python train.py --d_model=512 --router_score="sigmoid" --balance_loss=0.0194 --qk_norm=true --tie_embeddings=false --init="normal" --init_std_o=0.00339 --lr_mult_qkv=0.5 --beta1=0.95 --schedule="cos" --seq_len=1024
Below are experts of layer 13 (counted from 0) of a mixture-of-experts language model. Rows are named router (the router's row for the expert), gate (a neuron's input weights, with its number), up (a neuron's input weights, with its number), down (a neuron's output weights, with its number) and show model dimensions 384-511. Each number is 200 + 30 x the weight over its row's rms, rounded and kept within 0 to 999.
Before each expert's rows: a language model's description of what the expert responds to; "comes before" lists some tokens at least twice as common just after its tokens as in all text. This comes from a sample of Wikipedia text that the model never trained on. Tokens count by the router's weight.

# expert 32
What it handles: The word of in titles and set names like Wizard of Oz or Lords of the Isles, plus infobox labels: Location, Born, Genus, Coordinates.
comes before: ":", " the", "\n", "N", " a", " /"
router,173,116,183,179,187,139,172,242,195,139,206,159,230,138,149,199,212,174,179,177,203,200,204,224,194,176,202,231,201,176,192,187,265,190,185,131,224,216,216,207,208,211,192,196,179,232,178,213,188,207,125,170,184,169,215,179,222,203,216,264,170,160,213,170,198,228,201,205,261,199,204,265,230,210,212,172,217,157,187,200,210,187,211,178,175,200,213,185,203,168,192,210,172,160,176,250,192,182,179,195,199,133,193,169,259,187,237,160,168,222,188,197,185,260,167,208,207,261,233,193,184,212,196,200,260,244,148,228
gate0,206,157,152,159,214,173,159,191,194,170,176,182,210,193,201,207,159,139,188,221,227,173,195,268,209,163,147,206,183,153,219,237,211,249,186,211,238,210,222,188,251,186,167,220,178,221,176,206,163,240,211,222,184,137,229,129,213,232,223,240,134,202,258,220,208,224,199,176,243,206,268,202,169,200,224,152,199,203,148,226,169,222,179,241,210,202,159,191,177,240,197,233,142,204,167,205,223,241,179,202,199,150,198,221,200,211,169,161,153,210,201,222,187,197,196,215,233,208,197,186,166,236,246,187,217,206,234,219
up0,161,203,258,212,174,220,241,164,208,197,217,205,172,245,179,244,234,208,177,225,221,179,167,141,165,260,242,223,178,259,175,167,176,201,208,215,200,211,187,156,179,150,203,187,247,195,207,145,242,173,214,177,247,204,179,233,171,184,205,154,233,192,205,260,197,207,237,212,122,195,191,142,201,172,174,184,206,151,251,211,181,163,205,151,164,212,195,259,226,167,198,245,249,228,209,214,163,200,232,194,215,268,218,155,225,190,272,233,235,247,190,164,170,232,252,188,139,208,231,201,273,165,141,222,136,226,181,187
down0,238,217,218,204,214,196,158,106,177,244,182,176,177,196,168,198,176,182,232,181,222,157,196,197,206,215,169,227,187,214,226,205,213,189,205,172,248,248,217,263,218,176,219,158,142,204,187,234,194,171,251,239,221,205,217,222,217,229,107,235,210,177,253,154,201,229,245,164,210,249,249,196,156,173,263,185,219,205,204,170,207,183,203,221,170,179,206,183,271,187,180,244,189,219,219,196,200,191,190,194,193,175,241,268,173,164,191,257,171,233,192,158,188,179,165,185,181,197,237,225,155,281,194,202,211,162,168,216

# expert 54
What it handles: Sentence-final periods, periods after initials such as Robert O., abbreviations like e.g. and M.D., and == heading markers.
comes before: "\n", " The", " In", " He", " It", " This"
router,206,172,209,160,227,156,206,226,197,195,156,167,204,181,162,203,196,185,249,184,191,181,223,220,201,163,193,220,193,175,187,191,203,192,231,159,226,226,205,205,229,195,205,148,241,167,194,202,213,294,206,170,213,234,200,159,171,154,183,302,186,171,217,147,234,183,164,250,206,216,184,258,203,197,222,270,243,230,196,203,228,138,265,155,210,207,210,201,283,221,222,181,186,215,235,182,176,236,208,201,189,162,178,216,199,136,207,143,262,222,232,194,143,228,183,190,231,251,200,176,185,229,212,164,222,211,210,206
gate0,217,206,225,201,210,207,195,173,189,180,184,150,214,215,172,200,204,176,215,221,215,191,199,226,193,199,181,167,252,200,241,199,231,187,191,134,199,238,249,199,211,217,205,190,153,145,175,215,237,230,200,209,186,173,174,184,219,203,247,220,206,175,192,211,162,236,176,210,226,131,259,203,179,212,245,286,232,148,120,189,138,239,179,244,220,228,257,181,226,250,180,189,153,160,173,164,192,247,186,131,227,202,174,214,149,203,212,172,206,133,143,171,173,206,144,171,205,236,187,173,226,202,199,167,213,209,159,174
up0,246,242,182,170,271,222,183,231,223,211,166,209,222,169,200,176,187,198,193,206,223,216,188,220,218,194,220,134,218,208,219,159,235,250,184,184,221,274,247,179,208,218,219,203,211,194,202,181,263,160,195,192,215,172,171,209,185,217,204,216,199,189,222,234,195,194,211,139,210,181,240,192,197,250,231,228,195,172,158,208,178,243,165,219,169,215,199,184,164,184,135,196,156,188,204,176,191,256,217,152,240,211,166,156,160,221,216,128,183,155,189,187,206,167,176,231,216,180,205,171,189,165,210,145,180,234,154,214
down0,220,164,205,207,192,181,188,204,217,210,221,221,167,182,245,208,221,199,243,232,198,195,196,216,235,215,167,232,141,208,194,207,181,207,241,146,190,143,201,161,209,207,159,210,199,170,181,186,213,231,210,193,196,163,200,209,245,230,174,183,253,165,153,173,233,183,191,163,207,183,215,236,190,253,246,234,270,229,178,182,175,217,157,262,198,185,199,181,233,245,248,219,186,176,213,208,225,197,239,221,201,174,181,172,189,166,171,128,197,232,180,199,231,200,189,276,221,240,209,206,220,211,277,162,202,166,206,205

# expert 45
What it handles: Opening parentheses before converted values, degree and minute marks, and units like mm, kg, lb in heights, coordinates and statistics.
comes before: "1", "2", "\n", "0", "3", "4"
router,144,180,171,187,202,174,148,227,233,198,139,156,227,215,225,188,197,201,237,200,184,144,230,202,185,210,138,213,233,176,229,209,176,200,197,132,232,174,182,200,203,171,189,202,197,240,179,236,198,250,236,232,203,213,238,183,206,172,204,252,173,207,232,201,192,210,219,237,206,216,207,278,255,188,222,108,232,185,181,180,180,203,222,162,162,243,225,169,239,204,212,239,150,202,200,215,170,219,207,193,189,179,184,192,169,230,213,191,232,164,178,212,157,197,176,174,188,263,171,186,178,193,219,140,215,287,206,197
gate0,160,215,160,197,246,218,265,270,191,167,237,206,215,172,200,257,217,216,179,186,250,204,252,208,249,219,183,163,247,191,187,254,181,169,160,194,231,204,184,184,223,162,164,220,188,242,194,189,205,243,204,245,190,211,244,218,221,215,176,202,160,235,214,195,153,183,224,217,193,211,219,220,249,189,143,225,194,178,214,182,169,223,233,238,201,186,216,137,198,209,179,168,183,171,217,218,194,148,229,125,210,182,133,209,218,250,191,208,179,217,194,201,177,142,189,193,209,204,191,243,233,216,218,205,208,174,282,190
up0,219,204,209,257,173,223,205,129,203,209,177,193,246,204,169,163,213,241,264,194,209,183,190,252,207,199,189,165,239,172,174,127,229,212,232,167,187,234,162,224,239,179,244,157,238,170,165,208,170,183,179,194,202,171,211,201,247,134,241,167,189,154,126,215,173,231,113,180,267,155,175,211,238,173,201,189,205,198,195,207,294,249,195,160,231,167,227,235,221,227,167,193,225,233,232,222,191,226,218,216,174,171,230,236,203,207,190,225,204,152,203,201,201,202,173,206,234,216,187,231,197,173,149,181,212,237,157,184
down0,227,260,183,186,197,142,239,217,180,174,208,215,196,169,220,222,191,234,190,238,249,211,205,239,172,154,205,175,200,183,204,229,178,207,233,186,241,195,199,157,180,210,200,155,179,214,134,261,162,155,230,215,249,154,210,180,132,229,177,249,209,272,269,207,218,223,250,191,162,250,193,186,171,177,234,208,230,229,205,170,218,189,224,224,187,186,286,234,285,156,186,238,236,197,242,182,175,228,178,164,213,158,186,202,145,192,196,190,151,210,202,150,134,201,170,123,220,204,188,164,215,169,214,176,191,194,196,203

# expert 28
What it handles: Line breaks, pipes and field labels in infoboxes, taxoboxes and tables, such as Coordinates, Website, Genus, Tribe, Turnout, ChEMBL.
comes before: ":", "-", "|", "\n", "=", "):"
router,188,171,152,151,176,137,202,208,190,169,201,169,174,212,213,177,222,202,230,211,238,181,159,225,193,182,199,183,194,176,188,209,194,192,216,189,207,217,220,204,181,207,205,190,178,201,202,217,203,187,163,176,214,193,226,159,173,227,234,259,171,190,231,161,246,203,189,203,252,195,181,255,222,228,231,162,246,238,250,184,230,189,208,188,207,199,209,171,235,239,234,239,157,204,201,201,197,190,204,171,201,160,224,154,213,242,200,216,213,225,222,179,179,240,154,185,219,218,201,185,151,207,229,202,212,214,174,239
gate0,133,187,193,228,234,220,229,232,193,173,192,159,169,279,192,191,218,198,185,228,190,159,187,178,243,188,204,236,221,175,164,221,201,255,204,192,181,221,230,189,226,196,244,192,227,241,190,188,152,238,210,192,243,220,218,124,191,187,237,206,186,156,213,244,192,205,202,193,227,218,192,237,206,176,197,164,232,197,236,231,178,209,172,216,187,204,188,212,193,252,202,175,186,207,180,213,215,273,171,122,198,216,103,233,195,193,229,245,174,203,226,155,245,203,228,200,186,219,166,176,206,224,232,218,198,183,193,219
up0,220,196,236,165,243,174,151,218,224,237,210,209,229,157,248,168,168,127,188,168,206,236,153,165,225,239,219,206,166,221,183,206,178,167,208,252,230,209,188,179,218,187,168,218,194,164,191,201,195,181,181,205,146,201,210,224,219,204,178,167,214,207,189,178,174,190,181,197,129,195,242,209,184,210,239,219,177,153,185,224,195,202,217,219,192,161,217,185,170,127,208,155,216,181,225,175,209,153,235,217,229,167,232,159,165,212,163,189,199,227,169,242,174,218,180,199,192,192,203,215,249,193,150,173,179,245,179,203
down0,145,221,174,205,183,203,220,151,206,170,201,133,161,199,223,239,201,213,212,141,184,188,189,154,205,183,233,205,205,180,244,197,154,202,236,198,227,169,223,188,255,203,185,220,163,154,225,198,231,231,163,171,148,205,175,211,213,215,206,182,196,227,189,223,213,186,133,194,178,207,242,175,134,162,199,191,239,193,186,168,263,245,228,227,205,210,197,186,206,205,217,217,179,213,156,230,215,203,197,197,172,238,209,179,138,216,244,197,184,160,193,184,165,208,222,195,207,171,222,189,195,208,216,191,203,262,174,223

# expert 23
What it handles: Middle and end pieces of proper names and words (Crotone, Cumberland, frigate), plus apostrophes and words like Blue, Bronze, Best.
comes before: "s", " of", "\"", ";", " (", ")"
router,197,184,202,212,234,164,178,186,203,175,175,178,244,218,113,241,220,258,263,211,208,171,212,207,177,200,179,207,243,183,161,169,206,229,209,115,231,204,218,194,154,163,181,208,185,223,220,204,200,198,120,186,182,220,216,179,211,174,170,219,179,186,230,157,241,176,189,202,233,197,179,226,235,193,206,215,243,253,149,212,180,205,202,184,192,212,182,189,210,227,215,234,203,170,226,222,195,213,199,217,142,146,169,172,186,233,203,189,213,167,196,184,200,232,186,159,186,244,232,193,209,197,221,175,215,215,216,232
gate0,168,222,214,227,219,224,180,195,171,228,212,178,230,170,214,191,240,148,249,254,206,148,183,225,208,193,245,214,166,294,185,174,181,197,212,227,257,195,208,243,204,233,197,263,230,206,214,166,174,164,229,181,159,220,226,199,198,174,189,202,213,200,239,207,210,268,201,214,210,175,137,196,163,179,218,207,161,195,205,177,194,237,200,198,207,168,200,176,209,192,163,178,191,201,125,260,130,164,229,178,199,147,241,201,240,213,221,219,129,153,190,184,207,247,264,171,223,214,168,166,226,182,189,169,244,168,194,220
up0,190,113,251,213,219,182,224,180,191,159,176,203,178,124,178,201,206,199,206,157,178,243,216,164,176,197,163,218,213,169,185,185,215,181,232,198,187,182,163,159,240,193,146,208,215,198,266,207,160,192,140,116,217,211,221,214,205,225,134,129,230,207,205,176,238,171,168,168,169,172,172,155,197,147,199,194,179,222,221,215,99,189,152,181,214,245,218,209,185,192,189,246,161,208,216,224,166,158,199,226,230,219,234,177,259,171,206,207,180,199,185,166,197,154,207,195,177,201,174,274,228,181,222,199,182,195,160,206
down0,206,188,216,172,209,218,203,239,178,198,236,204,219,164,210,163,177,168,169,206,208,245,195,243,200,230,148,237,247,214,200,201,183,232,150,246,129,233,234,205,241,177,204,235,158,148,160,231,192,210,172,204,182,190,190,177,179,218,176,173,191,205,193,179,249,178,216,184,186,168,183,192,143,214,231,186,174,158,171,193,251,146,152,213,154,232,172,199,209,180,187,243,158,161,214,189,178,159,199,203,222,212,193,192,183,207,170,153,214,172,182,196,236,187,252,211,132,224,153,216,170,256,188,173,208,218,168,252

# expert 51
What it handles: Individual digits inside numbers such as weights, scores, years and goal minutes, plus spelled-out numbers like six, seven, hundred.
comes before: "0", " |", ".", "–", "°", "5"
router,184,220,219,175,186,226,152,179,218,153,184,211,206,207,218,226,192,232,198,173,180,186,213,181,224,210,169,212,248,185,135,178,213,219,204,190,207,207,176,187,244,174,186,155,207,197,177,209,197,211,198,195,222,187,243,179,171,158,200,233,165,196,190,205,251,184,161,178,213,246,206,243,186,204,227,167,207,217,181,184,189,165,196,220,209,216,170,171,182,163,178,189,171,183,207,212,170,218,212,183,162,152,189,225,230,216,195,201,244,196,139,213,213,241,159,191,228,228,203,199,148,220,208,185,197,234,181,229
gate0,197,271,209,207,158,140,201,145,228,205,188,198,121,215,229,207,204,215,141,151,218,185,207,148,209,195,184,197,145,220,194,207,230,221,227,190,235,193,207,234,163,188,149,249,206,201,172,171,216,212,243,186,236,156,252,205,138,171,145,168,200,183,168,210,225,218,216,270,140,251,169,197,216,190,242,178,209,232,133,215,200,183,166,244,184,151,224,260,228,179,213,240,241,184,241,200,169,203,189,181,229,184,179,237,148,210,177,186,140,209,167,224,224,224,192,237,239,215,151,142,153,257,161,210,203,188,181,221
up0,197,179,224,206,192,153,183,176,182,162,188,190,235,239,220,183,205,210,190,182,169,198,157,193,176,185,209,212,223,185,213,150,201,188,187,217,218,204,238,212,233,219,180,167,133,157,256,208,231,265,136,305,161,183,213,247,283,233,202,209,213,200,212,198,200,184,201,149,160,172,158,237,168,226,166,160,227,179,220,241,195,188,183,137,204,200,197,171,200,192,187,176,201,183,137,167,210,254,273,176,161,240,152,189,181,230,210,207,194,193,222,223,156,186,208,224,196,176,201,207,187,169,204,198,234,230,184,216
down0,184,210,165,205,244,172,167,156,188,167,189,246,168,220,200,164,209,224,142,165,177,147,201,215,171,144,284,211,177,202,241,239,135,189,183,201,175,188,178,215,157,186,186,211,217,170,190,195,146,116,181,247,172,177,205,199,153,211,202,191,226,203,181,208,165,234,204,204,264,231,179,207,232,188,180,214,193,207,185,185,156,164,218,152,241,187,209,186,207,180,124,238,183,196,190,234,164,200,208,204,200,154,231,210,219,279,179,211,225,229,232,206,192,134,186,122,240,210,237,165,167,220,192,217,124,235,182,204

# expert 8
What it handles: Occupation and role nouns and agent suffixes in biographies and infoboxes, such as player, director, saxophonist, archer; also taxonomy fragments like Bacteria.
comes before: "\n", " of", "s", ":", " and", " for"
router,233,232,157,160,247,148,150,224,225,185,181,135,218,179,195,174,163,212,223,192,179,233,166,189,197,215,189,185,224,139,162,186,190,239,185,175,202,202,195,176,175,161,160,174,199,247,212,165,159,204,176,182,205,196,205,204,212,201,188,235,141,181,215,194,155,224,185,172,271,254,221,213,223,193,240,173,212,238,224,198,148,190,206,191,198,239,211,174,201,192,195,239,192,215,288,233,210,206,210,255,216,162,188,136,199,196,177,212,179,217,177,213,146,271,137,192,199,182,204,271,189,198,202,187,244,243,208,209
gate0,148,192,160,157,202,224,185,145,190,170,190,164,244,188,138,205,178,198,237,233,160,203,214,199,169,203,170,243,222,137,243,170,176,150,176,241,261,182,235,160,178,158,205,200,130,204,241,202,213,169,214,229,203,192,210,199,199,202,184,232,171,164,187,234,163,252,176,191,199,156,197,205,167,212,234,172,205,221,200,170,133,192,166,161,201,225,217,160,173,211,198,118,205,177,224,180,297,247,276,246,193,149,169,223,164,255,211,187,196,212,183,196,193,229,147,222,251,174,190,203,228,180,194,213,137,230,223,222
up0,166,223,232,166,172,189,206,209,268,208,204,150,228,186,175,168,165,235,164,201,173,229,176,195,201,240,190,226,180,153,210,178,158,219,166,190,208,204,223,189,189,210,201,219,191,143,214,176,215,223,231,168,197,248,175,235,195,194,207,203,186,187,163,218,201,186,192,280,181,204,176,214,194,179,196,231,217,150,193,248,185,168,184,177,197,210,182,188,241,235,258,187,150,153,201,216,246,247,144,223,200,175,213,167,240,236,195,199,186,168,188,212,265,229,202,217,221,200,194,131,241,201,188,198,256,209,167,173
down0,178,248,188,237,245,118,169,166,170,232,183,198,195,154,163,176,147,204,196,209,215,230,196,200,217,184,186,205,187,212,147,217,200,195,245,219,165,283,142,193,163,155,170,209,196,199,212,175,219,204,182,181,237,232,225,142,193,161,190,162,201,150,192,208,196,212,166,240,201,173,167,213,149,201,217,202,199,215,254,208,238,138,226,207,238,276,216,158,164,223,187,167,221,242,196,205,228,182,158,176,208,195,238,181,235,214,164,201,233,138,225,180,206,212,235,174,188,195,256,259,226,149,175,212,187,173,231,184

# expert 15
What it handles: Consonant-heavy pieces in Slavic, German and Dutch names, such as ski, sch, rt, cker, plus month names like September and October.
comes before: ",", " and", " in", " with", "y", "\""
router,166,183,205,207,194,152,158,201,123,193,182,185,224,191,136,169,206,248,229,197,188,188,178,234,188,197,212,227,182,156,202,210,206,248,227,201,208,209,216,177,114,177,185,195,174,220,181,224,199,194,184,197,205,155,209,171,132,153,180,199,157,197,213,177,189,152,238,202,183,211,183,237,227,178,226,174,239,173,198,197,235,143,175,151,214,200,214,159,258,225,181,195,204,221,211,223,146,241,172,183,210,164,237,215,178,289,218,203,226,232,175,176,222,232,157,179,236,209,241,210,147,170,220,199,220,221,201,188
gate0,143,223,192,196,243,211,200,208,206,190,156,230,166,181,208,146,216,205,260,213,244,189,225,209,191,238,186,192,222,195,223,199,206,220,178,246,227,171,173,174,186,177,224,176,282,201,172,181,175,244,221,212,196,201,251,228,201,137,226,149,157,192,223,200,256,193,198,232,226,250,214,259,245,205,240,193,237,218,193,220,204,227,186,217,178,233,140,218,247,189,213,173,227,171,163,214,148,240,212,207,197,213,185,234,191,201,203,210,124,224,204,222,187,237,203,204,207,223,216,171,152,212,287,167,148,197,233,184
up0,202,144,148,157,214,163,202,223,217,227,199,200,208,169,198,183,170,196,132,180,198,246,236,166,151,234,146,219,214,162,188,191,208,193,219,159,203,160,186,163,201,214,179,206,214,196,235,186,158,181,222,212,181,226,235,236,155,226,197,222,150,194,193,220,165,221,292,186,229,229,195,228,244,258,197,152,195,215,144,224,96,172,259,208,190,210,206,195,197,240,148,239,230,172,220,179,148,204,171,197,248,189,231,213,161,259,165,182,173,201,192,203,216,248,178,208,223,153,222,250,200,199,220,168,213,188,202,219
down0,177,186,190,148,201,228,200,207,151,232,208,219,246,207,232,195,180,181,150,250,194,159,198,222,218,223,175,203,195,220,169,205,233,182,271,176,180,175,192,181,184,162,229,228,183,202,220,175,214,168,200,233,184,221,133,246,221,193,158,229,221,176,163,234,214,270,152,195,155,224,200,179,209,249,174,210,166,231,185,166,198,180,172,159,247,184,193,196,176,205,192,186,179,182,171,167,266,177,214,232,269,198,185,234,171,202,174,228,166,208,200,201,140,149,221,191,262,250,267,258,202,156,179,147,189,176,232,208

# expert 5
What it handles: Line breaks, table pipes, separator rows like |---|---| and == heading markers in tables, lists and section headers.
comes before: "\n", "|", "-", "==", "The", "==="
router,112,133,224,199,190,137,179,181,210,153,205,169,209,200,228,198,230,212,201,154,222,158,207,208,173,196,130,182,175,203,222,182,224,217,221,178,225,219,225,185,186,169,136,192,228,250,211,180,189,211,204,197,168,233,268,219,181,216,259,238,157,168,216,175,217,154,205,185,167,212,243,257,204,208,215,185,245,220,198,158,150,141,165,212,228,205,164,167,272,204,211,226,159,207,246,209,207,238,191,150,230,133,187,212,194,211,195,261,162,157,167,205,131,237,201,154,245,219,198,210,208,232,194,219,204,216,177,195
gate0,221,204,251,225,200,174,200,157,178,147,240,194,252,181,244,219,211,214,205,132,175,206,183,202,197,176,149,131,225,206,200,188,173,189,237,195,267,187,227,192,205,195,161,250,200,179,211,196,204,171,223,223,216,218,188,244,219,203,178,201,188,156,208,208,205,185,209,216,171,159,190,179,174,218,264,187,196,168,194,213,215,211,239,232,161,176,190,187,215,216,147,209,197,185,123,251,228,174,271,204,219,175,193,185,176,219,211,192,191,233,206,180,193,246,201,208,202,167,227,179,179,140,121,178,241,193,224,232
up0,216,156,273,233,223,187,170,182,186,181,224,153,213,234,246,236,242,210,269,212,182,202,183,165,159,182,167,161,178,176,206,201,200,241,214,178,212,234,161,217,236,205,201,207,226,175,202,210,229,202,132,222,187,211,179,279,227,259,199,191,191,223,237,186,215,236,214,155,131,200,200,241,228,178,169,233,225,200,231,201,192,185,181,224,211,221,206,197,207,211,183,196,174,179,129,146,230,159,261,180,176,177,246,202,171,250,190,215,133,155,178,173,209,212,206,198,193,173,207,198,226,156,170,210,161,221,191,143
down0,189,140,243,162,232,166,191,220,223,220,216,204,245,173,259,181,195,181,239,169,208,231,218,204,183,204,147,162,210,166,202,170,203,182,199,233,222,223,228,235,150,203,156,151,199,160,120,160,211,252,196,181,171,173,225,223,233,179,236,160,220,183,225,221,153,176,198,196,203,210,134,217,230,201,182,200,147,239,201,244,149,203,198,191,184,227,175,234,203,244,206,176,192,226,198,211,202,200,193,138,210,202,173,171,196,242,172,189,204,152,193,167,151,166,184,184,173,234,233,224,136,237,173,183,229,205,209,121

# expert 50
What it handles: Final pieces of surnames and proper names of places and organizations, such as Street, Avenue, Records, Hall, Jones, plus endings like -ton, -ley.
comes before: ",", " |", " (", ".", "'", " was"
router,155,179,191,203,237,159,174,224,194,200,169,219,242,155,203,210,197,232,224,171,213,145,204,239,178,206,189,206,220,185,221,215,243,228,135,169,175,226,212,196,154,159,154,209,141,216,173,234,202,223,199,214,203,191,222,176,191,182,229,257,162,160,201,172,190,148,216,190,192,160,217,228,174,209,212,211,284,203,185,194,202,203,198,209,198,233,176,175,236,247,171,222,179,222,188,243,184,224,165,206,187,147,179,162,156,183,204,216,208,190,203,157,196,231,201,163,218,234,240,183,179,188,220,183,200,236,150,195
gate0,200,211,207,197,176,170,198,146,205,181,228,208,186,222,209,200,218,208,205,143,200,142,179,224,204,207,147,160,205,215,188,202,184,212,205,165,234,128,205,210,245,234,198,210,223,235,191,242,166,217,202,175,231,189,209,183,144,234,207,212,176,180,189,176,175,227,225,206,135,228,151,212,224,176,225,218,212,187,184,187,124,212,166,218,233,193,248,191,202,248,179,220,198,199,221,245,186,224,231,195,180,138,207,176,195,219,182,206,139,243,168,192,235,198,199,198,206,229,200,191,245,223,185,222,208,160,209,161
up0,197,192,141,242,120,208,223,170,151,211,247,153,240,241,208,217,243,155,187,192,214,147,181,189,183,263,173,228,232,250,199,228,250,184,192,211,238,193,201,207,192,146,163,191,175,189,223,208,198,179,306,183,156,230,216,193,166,185,185,170,231,192,194,228,191,220,161,189,184,186,187,182,197,173,220,176,211,152,215,241,112,219,131,235,202,222,210,146,230,253,221,201,195,206,235,172,235,201,225,177,209,205,183,215,187,231,203,165,183,279,158,156,245,184,180,237,158,251,162,186,194,286,180,213,194,238,203,170
down0,194,224,229,212,195,242,159,202,178,220,212,215,158,165,171,230,226,185,224,228,194,279,168,176,194,247,210,213,185,208,239,191,204,216,197,214,224,158,257,202,163,216,230,186,199,170,213,247,190,200,246,222,175,230,158,205,180,228,202,172,200,215,168,243,225,203,173,209,230,141,207,214,180,207,240,204,197,207,209,266,186,252,181,161,176,179,211,199,223,192,212,210,261,204,125,204,190,224,192,192,247,249,197,205,198,181,216,169,228,196,209,227,184,167,201,223,231,191,201,210,179,219,185,152,233,220,222,185

# expert 19
What it handles: Digits, signs and currency symbols in numeric data, such as table scores, goal differences (+38), years, measurements, percentages.
comes before: "1", "5", "6", "4", "3", "7"
router,191,229,230,222,222,214,176,237,206,244,176,215,194,166,162,173,188,269,124,170,210,191,199,180,162,219,156,220,224,170,199,214,188,222,200,218,212,169,191,177,206,208,189,155,165,181,193,203,203,214,156,210,146,190,205,212,217,191,223,228,165,189,251,152,234,198,216,229,176,139,197,217,184,197,175,206,190,209,216,204,168,155,213,214,200,202,230,151,181,240,199,217,177,214,192,175,199,171,243,218,210,148,162,149,207,212,207,201,249,159,179,181,165,193,169,180,223,221,170,216,135,211,190,232,217,223,220,200
gate0,198,179,218,223,189,206,224,218,174,187,277,155,186,158,143,231,228,231,172,144,228,213,227,195,163,224,181,179,205,195,251,213,173,201,191,160,229,193,254,178,203,236,206,230,176,135,219,214,209,174,150,233,153,185,160,217,170,221,203,210,182,202,298,172,238,221,216,203,179,224,212,181,158,217,174,268,205,231,237,198,162,175,198,180,219,182,202,207,210,255,158,185,215,236,128,218,217,194,198,202,218,163,212,195,183,205,218,226,229,190,200,155,165,219,218,157,178,177,184,206,139,194,152,225,212,186,120,214
up0,262,200,185,238,195,197,194,189,245,243,252,156,169,130,241,237,254,251,178,168,251,197,213,227,203,216,173,209,234,231,234,190,201,167,180,233,195,134,246,193,195,212,266,218,230,162,211,200,187,248,159,223,201,197,169,230,221,219,220,234,153,246,270,160,194,242,244,205,206,199,178,196,214,209,200,223,127,199,244,166,202,161,201,182,239,201,261,196,203,237,224,182,226,245,151,154,193,155,198,192,200,199,188,126,189,206,233,197,200,194,202,165,179,207,198,179,221,213,188,166,210,216,197,176,232,170,136,170
down0,255,206,203,231,203,195,170,179,231,269,179,206,208,182,202,199,187,188,201,248,175,159,232,292,243,196,240,205,227,180,210,207,216,198,209,190,165,198,187,200,198,177,244,165,201,226,187,205,149,205,167,176,204,176,217,137,231,242,239,186,208,183,242,188,196,171,186,208,227,222,198,194,210,171,221,112,177,223,228,179,164,220,253,209,148,153,191,199,215,205,187,234,167,181,172,183,168,273,232,160,197,243,241,222,178,199,240,235,171,251,206,175,192,138,221,150,232,176,194,220,187,188,245,160,230,210,179,197

# expert 18
What it handles: Leading digit 1 in years and numbers, such as 1907 and 1960, hyphens starting list lines, and the words there, home, fire.
comes before: "9", "0", "8", "7", "1", "2"
router,181,146,177,193,197,170,164,155,148,187,194,218,164,154,216,231,244,188,249,186,168,181,210,155,204,194,190,225,272,185,220,209,241,224,219,107,201,234,188,163,215,152,209,235,152,192,171,215,177,188,182,239,206,233,178,247,156,181,253,221,162,193,216,178,220,240,193,220,209,199,181,243,222,244,189,228,224,238,182,211,211,154,209,186,227,243,202,176,199,265,170,194,181,178,224,190,159,175,192,141,255,143,207,226,227,223,167,241,184,182,200,262,138,259,191,150,212,243,223,191,153,206,202,173,195,246,167,195
gate0,214,211,178,184,225,180,197,195,233,187,193,223,189,208,180,185,247,225,229,237,214,184,213,231,172,243,193,217,238,207,163,225,134,200,207,172,218,187,190,191,140,176,213,264,144,168,175,248,193,174,237,258,188,162,159,155,174,162,234,217,230,221,196,209,178,229,176,180,102,192,207,183,206,224,162,131,226,188,132,222,190,221,215,184,180,217,197,188,235,205,237,215,180,158,220,171,209,213,187,244,202,153,166,199,236,167,219,210,205,216,230,212,222,195,230,192,195,236,182,129,236,188,208,214,210,201,200,208
up0,189,245,236,212,217,205,226,195,188,179,182,210,235,170,199,181,220,218,182,202,174,185,200,238,166,234,156,230,172,242,220,159,236,273,219,227,217,241,159,234,231,201,221,151,203,196,224,226,184,242,160,181,214,233,191,173,222,256,161,179,183,173,260,225,180,144,226,217,259,221,219,153,163,162,207,248,168,259,253,220,203,223,207,144,184,239,223,167,165,186,176,219,204,192,184,211,275,216,244,204,179,191,191,173,171,218,181,218,177,182,201,161,200,209,223,275,159,175,194,186,185,171,205,236,161,152,174,215
down0,226,143,194,179,293,147,210,246,149,173,158,231,216,177,220,180,223,267,213,175,187,230,187,186,194,162,230,221,191,212,229,218,183,243,172,165,260,169,198,191,215,147,207,223,235,254,181,235,190,254,149,215,261,150,212,217,220,135,202,189,200,219,151,189,212,191,245,206,203,202,175,218,181,187,197,249,184,236,212,189,198,179,243,163,237,178,252,171,222,184,180,249,168,178,184,180,239,219,148,243,199,182,240,225,252,208,179,218,167,225,190,192,181,208,216,174,232,195,222,212,170,192,219,228,148,211,224,209